From a checkpoint of a small mixture-of-experts model trained on Wikipedia.
Size: 11 layers, width 96, vocabulary 8192, 13.4M parameters.
Training: a variant of Adam for the experts, 239M tokens, 6736 steps.
Below are experts of layer 8 (counted from 0) of a mixture-of-experts language model. Rows are named router (the router's row for the expert), down (a neuron's output weights, with its number) and show model dimensions 0-95. Each number is 128 + 24 x the weight over its row's rms, rounded and kept within 0 to 255. Numbers have three digits each.
After each expert's rows: "comes before" lists some tokens at least twice as common just after its tokens as in all text. This comes from a sample of Wikipedia text that the model never trained on. Tokens count by the router's weight.

# expert 88
router:146110157093168116115130115102135148080150155134145124137121122113111115120132119143107165110102109164103180127078124132093107107127122101141167161124104130126174137162178156134146117092104109127121136145128094086135126164150143170115128157152132094127122145088127161157156150085095143117
down0:138138123133123129122141154115162113105114147105152157098133131116133144122132164157084113124163094122119129148135144150066126102153102119056139123079103142117108139130115120132115117150130166105128146162109102173187139153133139117161133107194120120112139142083134149105129137083130098143
down1:144123109095119095116154137123100149119088169127142144161145124087124154094162169148154155116170129152102121095124117120124174162135108136084129089111086153144109125131093148132098144170134124139144097172123120132112097137068106117109099134118119145155108138145171156159134129099147124112
down2:095146141116154128138136106128117159154130154116144138099141126116075096104103116093158131096092111125146177143158143080132180110127104135143140161123137104153176130139089137106155119128178088138137155157127138164126154132098134090141101085141126100115118120140112159100154090140145130099
down3:083103121115126110115133079121100149162090119141095130125112164159086090145096125155132093129137164118151114111183123135159113155150191159103140107148110129118111140108143142116153126149124106162179150091134143115149162085145148114118151104146133144125127111172116114118092133110129098128
down4:087157143086094114142126135155042141158147140177137157179158113135117155146125151168129121112152134160169136104124114139105137118139147101177098119117083103135141147119121108139122128104116136125117082113131117114123129107127124129170119127092112115135166110125110128114123150079171121145
down5:150144107131149088107111134132122127164138161111139096116074146107125143123083140150164127093104140194178098145147151101139109096157124087101108169140150177135096111145110087096119136142118148137141138103094139109134091109139137153130109123129103107151114135106155167136122130126158149155
down6:120120097142121141141155130119106157162099143143138132135110155102087140158135134172129141174128113134111095128113091100168171149139124136140111118114054125136120088108115115127144130099144159139154125099155119129116161126128112109089194154162116123156140113104123108083105180133093129124
comes before: " | ", " |", "–", "\n", " |  |", ", "

# expert 124
router:082151104095134122079098105103144138132140139126124151141145161117139109151124104192122133152140154108107151153093111146134117082099135090134152169134141152091146100146141144152154123155147112145113150143130165163150107166120126152131122161083104088127090123141098121144116101103084158126
down0:160149127097095173114135153113143115117103097174125151084133132138160152103120151151158136153127126175134098105144131110083154118080133135143139129149100114141106112101117112084113105133142139099165145125091124119106099149132113107144095112135084126137120117156100149174148157139168122184
down1:134113169100113114120076131146119160127155122136108104103101099110120143138111103160127160100119134142178154131128152098060159094091124172143124108126108146123169121124080105132139086131142142125154188110105132140151131165126100164139137117112100105156115134173150116118158124128140131137
down2:156137102129104130131139108156041112103093136147162098133150154150113170149107167097136162124123120114120131144156147130114152146148110149088141060145100110134162134132133094123157126116081151150101132143140097088110149103133109116121100108111139134160158114151166150146140131127142118110
down3:134118136141144128156109094132136101162126110143137119131111128151134115143100146076167135132099162108129133117170087174169132124142149151131200119105094131137122139113148138115135088169078159101144100113168131103115123107125107126165117129161130151122142076122109156087074124124121119135
down4:111132142120066145130144117108136122179141144111168123097139151123130096124128133119122151104128165156095057108161101122101088109142137119105165122140124124122088114132150171127112079139091127134152159095117092137147151154162152116142155133134080133132111158121149118151112117120167137169
down5:123142125148177108112145135138147179112153139153142134148118150119175124162142098128063126103070110106126124151154115146125140063101131109147093147115122112155157139154115114138140119138137141119129168129123144167118127147137114070096089152118122144088067132146112158113119135129128108120
down6:106151171110129152130186149106125113145097095093111087122108160128122150115123094121172118118131103100139156104121152129147121100105145161141120175153080121125145158134117100129176112137122150100143185127141159142148147133123137132144126110104125104124138074138112087079138150089152126131
comes before: " | ", "0", " |", "| ", "; ", " |  | "

# expert 71
router:106075150110156124158179131172100127161151122131114114131131115096103081141124144102109141106105143132139139168114137119128122153134124149152147131123156093154121094161096140072108158102161158100151144105096111178145127145141150156141085115124092107108131107125150149174101146132107131109
down0:129090120135144110122142135138128195171101164096112122099145146127149172132132130154138114111120131137154112136121109075106120128104133141151093172123142107132133128159090157132112103093089138092172152132147134133114154108150104139157128091133175094159069112077144112123128134136141116145
down1:128133116154092140171114144084119133099116110118092125127168110110134085166163133131116094127163099125131166093081169093159117126139122115111138163139131169128134111147121102107180155134121122146073133159100163155118122124111151125091161085118095157133157153145114131123123127107134127158
down2:128104116137139157115089182116158128077149138130103146093112130127086113151137105124109095137089141167103165123095144125136144085148152142107150108165151117102171130115117119176101141131118137109115142099133146126109122130111156136130167077161108123182087144165091136128141120147134116153
down3:151104128106105063154128126123109146136127126121106161112142161163122100122114129118123177152115119117149154166147135097129133120107150106170096142146057080153123101130105112141143136131128117131137127132101125150097117136144119126133123143161142102195138096164099136101152089136170096163
down4:100125124126095075163116095096192156137126128142113098140164137117145105165126121125139163128167171128137102131135090185137160113100127116102129122110119121086184109144099110112149111151127124143169094105139129142128106141128111118132140102146102116111077128162104127117166164124142142148
down5:110133147081133114143129088079155178122091132097118163127089150102174145116127128101103148130078150135180120102108115137116127136114108118159118153139093148148143178165125147153123153151141123121112162129070154159120121132100109153133128105134084141142131119095129107137120160159119108139
down6:156116111121136127144156147131168119114172122089105129085108116107131147118121146139144134134088166158079089111101112154116119134109170115074143126132113143086198158162153149149123093119120145148142112121172123176109116141109155153170116115148120112125106123121146118136109113092093128121
comes before: ".", " was", " of", ",", " and", " of the"

# expert 44
router:129078143097100107155142155149114129158153138114147135148144111092134104146150106110139152120125124116094113136117155125106112143142129106155120171098127111178129093131125141076154140116166176082104109110134105167111101170136154128167066113115100112091167120157149131142124158124127123130
down0:103101133166130139133124111134107086121137165045094118170143162110172104123133134125099136150116128156141136195125099112145126116137140150100151169110122110111157101155078156136090091159120131127131135100101150123123117107138139154163146095117093144146146113118156114153128126150133116110
down1:120112120121096126098146111122118137131113097149184143140159126159117108135119109078158097148107094115177091131135106138131154163122153164144155125145144116118138086168170131116150116157114156116132156136083128106158106133126144108125127102136107165123131114061112134125057135136142141156
down2:154131102098159177089088135146140179167156165103102117136111134126144158106120072117146098124144140109143154103111102139146154121137124139145145099127134139177206125121116169136122145109131125106101121092142127097119126100125136134123125135137133114095081134152149112099169110121138094106
down3:120160131149133137137145144128092143075103092140099133182107114128131132148163159104173080189100106129151126105132167098133131166168127105148120130134137144121165106155104137134153142156119137094146128113092115131126117123079158124086124134123120140145129084108132105092133131170127108096
down4:128103142122139044126133131123123139131124107155115126097132124130078126140199155105085118142094108149125164173138145115086116161109134125129106124137156103136097109150123114134147121130149116127138161125094133147112139145137160147144109110145123180202132122099110126126088144158123112102
down5:131076100119073097142118105110104134166139146113142149113135097128126119087116115152127094094085132142134121147117137116098147134126137109131113130115129161124144106139112157139151130197139129145105120141147156124158134132104130088109133165083114144170074139111165104150141179172151149154
down6:174142119135142155111140135090105134143108102114127169114134134149096070147066131161144105117176160141153123066138119160133161136127115161129118111098138134096107124125131087103149108118114146107133135140143151145107087130138128109141174134177140113086116165127104151090150112138144132118
comes before: ".", " of", " and", " to", " in", " of the"

# expert 82
router:199143179079139122101097155117080139127155115151154128135142127094120105132122115166086159139128121133123134116140117120118142111137101094106176143153102124139117158140140161129132109105122079086131146160103090123164141155098138160129105174126114093097120151114122148146124153117122130093
down0:091143136114137154154150127176133127124155107103123102154167143131135102084136108112116145116121119140090124132133135077137148127161154141135149094122154174079127151103111139122156127184138098151119137109110140138136163115053138131142139155117084078141115145086150134112140141140087107124
down1:101144143124185126115168139129083113160093132104125144112102115129129091113116095112135104117125140166101132086154182133129190150115129180152105135139092128101108114123123159133143134094144175159144152122111135104106146095121124150138182093126138157127126130133096152095144113098111122124
down2:076153102097122094134094117137125139149128216124111123117150108144136120170121155145174128133121087093167120142137075140154092111090150142124142135075124125115110138133112143124127170076152110150143158133155100153120120156108131133134111160142148117135129120130108124129151121116150083122
down3:123161131112078156082122122133132122114154125181149118116109123128101061129154114127132153152148107150104123113150134102106090124168112121102143129154086158145125158148162156114112110121123180204113139120106155119130150133119157104131104155169136122134098133105092120107132092143138110128
down4:140105160112112142161097156115160150132106134104079079100174132102148114137162076144131107121139117109138109120094106140100132118048166133129099150138132120101151094124105155123133145139113121089128186126135155130134138144126140114128123132134123175107145145132176112120123171143160145114
down5:146130161119139150119132129120155095133132144117139169166148120133109139132104113112151102133067128149140111122134135111151134126159127117158099122108147116115118134102117097135117150142123132154107114067074166111090159094169136132127098171170136173134125088089166119134067119134120168144
down6:149190133129123186128137124110156122123098110137113111093121123105173105148168181149172117153077110063178158136108105135144099103067143108121159132095136104103116101140124128126115155108127126121173135120145110130110127124128148120147127141125129142154162128131145112144115119108122113096
comes before: "\n", ")", "\n\n", ", ", " |", ";"

# expert 26
router:153125148101136110125154140144094125138146102155155145117110123108161094135127123153091136127105102112098114121113141138117133116160099116143158120179148083173124087143159075089181126082150118087149171144147145124141123133184135142114111156134088100096155128125136125160134127126131126090
down0:178126120127080107136165108127143127105134158140131117150149164153145118132103135133145122104140185160102113104135093149156135107141152137136097109096100112087147095159126129116140136091126107120128108090150150103117095127186114109104147129185150140079106122186096133121126115128157127139
down1:170155134111141075141110155116126121118136086148152133097116110108098102129167121136132151131079131089177181111126117148076108148111130106134131115158104142150094108119144093136121154171155105155106136150113113168119166159161133127127111117102092162093131120133150143145123144088123120155
down2:138125103100093147090086136127107108103109144107120129152133158138149159147108171133166112062117120154111124125126130147131112122124105139099146099140099131070133160139185130146166142131094121109127161158122131134137102094151164135193139095141129129109163123117131082125120163127154139106
down3:152129115146129075116106083133129162127098134117135136155115154147176057164149121104113145111101155147147128163147151106124105108119084135097109157138110151154113102131153109110136102119139129161111153152162130103102097143153154131117132125106130143071114148077178157122142114134125143147
down4:122073120139117079149110116151153141111151158115134150132157145124145091106123093130116099151156124176104125134171111122143124109110117090113153147133125103164166119134089091108167129112130127102165121107145143138160159093112134123136125107174128131102105164146068160128145145141161099094
down5:149159113107152159107131121139182136150141171101146077133114149164119167142072096125125108134143113133118118128127097112134114104156137161108132100121112122111114111141156191128136108125120116106139115106106123085113118128186087126127144098168161134143155121145121112092147078173134114144
down6:088126171111124098154097144110142127078120103104080148125099092118137120145187122140155130178093100123149127146133128130135137143152107087170129136138134180167090135109117153130130162146135137152105167119112080148133154107126134109113128126097124148133121139083146134157131147121091153092
comes before: ".", " and", ",", " of", "'s", " in"

# expert 17
router:149115121152152183127176106123151161056103110121109106118132174160124136130108136135125154142145152159111132105134124134136160164107128150109133095092121153113110146098101135138120086149097100167108097089142149136137142089113109091119149110138148139092115177160148110097136120105142132140
down0:121150107143114120100133138145131147103138134156111153130109170157123112143114104113100171156139157115194123110129134156114146115119123114114118127134113171140117134129127089126108119124133054088106122135098159141123149119107114151109087106143141141162164178146124111060157152085124112162
down1:150094088132086133129184148131138118116099110126204113157114165148134140114159144148148123106102169126127124161104055148122108135099114139135124114133122134167139128136101103127134111157129112148094109158127106095145081133128128111108126143103134116099158110112169162114119112137158165148
down2:120143111134138131119134137138120146156104133131093137098122154179106127139122088079137104115091129138129143182110121132115158111121131134139144072175171090133094143134092134194118107125157142114146121129085154096086142109146094171100127113131128101159129131157134110144164164114144129109
down3:121105143168148118151148144124154150162128176124165100153115130143151114132130144118148087145118124086153130142085115141087127107094138153115154187176108101132112106084124141158169120131114128122086093092094153147147097116161132108142115121143159116101118108113079110143106112137122159137
down4:155170152102165130171130098134116153104098125140146133104108092130110139121165126116112116100126157129095105140091134131127140112112113128131132149119088151133112130154157114145092109153123101089162084142097155158129078091101182146161121149145128145153149120118184137153132103099131159091
down5:120125119113143097128107126151122126119125127164071125130149136099124128115133105122139128111106155121124136107148148151081081125161096101165120120127125137153109128173130158114138200101132184105155109097099156112159152147129181149155135127139123124153115123069143133062139131141118118108
down6:142150137136147188138148149126126095156112122111132080101151135125155176122117180125125126120129128118145168111126082089127114132134107114095127084172112093150118150104138142103152130153130159129137143125199107141112182126091090135096126134124114095143117110108123126170098126100110120142
comes before: "- Phylum", "- Class", "oll", "- Class:", "ET", "order"

# expert 38
router:092153095120165123121107093112143117125171072144087144132135121105170128190135168173128135114125088109150144147128069141145142123087124122151161120155107132140102133130146132161120123118103106111138134138126170093157100148104127149098150133145164115149111110099147093115151136143112094115
down0:147106085130121080118138118118127116148118142135137122163112164112156112115139152111144153145090100099116087183131157138116099111098146155101140101150141110177120119169145146103150143134141124127141133099165101133111096101087131155139124151110093143149125097094113149095119168121185135172
down1:129147127150104150150122163097147178136175106177111105128157132112129153173101149109152091132126133138141172115155184111125117156109140157121131142139113159095122123099147141120125128142119160161124121117113146123139096139142097078102123112117104104112138128101096126041104132130111112106
down2:128150135164166151113133154158170088133138127133092102137082097124134167128117134128110066079123108152142155127105132148148097129134157147140141076184104158148115136124139099095092108120140115090164158135147145088135143137108130158131160112119141104113109104122135113090138119119160127159
down3:110127150094140137132110132122102133154151162146140156125129133131118161081182138133090135104124157141089179136138112077126139146187152089147123098149171115132112159119156077116114163119164120114081154113117081140138112088139141107165096119144151114122125125114146116108140105126112125109
down4:136123105110118066073156130124138091151110137148163156161092148104122123103145136133131108111106115095127130172127154112166120112119125159122109133112150116149132123118113148078119171114169160101115151130140095141126124086128134125152145118142117128162160104111116098136101106166200136166
down5:096138128132130152160132106116119107075093131111102092125112170157124147136105136136153145116099138117120136093114104104126101122111115117156160208126099140078114142169088162096143107099106175122158136097153127139123136156131109129122147134162135136111133121184162136168128108142136113126
down6:112098085075143141140139122110151144153137129109147132112105121166111118103102094141103156116161179117137120128161114189123144160138085122135093150118169111155104136134084122122126093118106137122120129153147133166141138135132176123096179099127153150082128111129141089146125102128164114108
comes before: "1", "2", "0", " | ", "3", "4"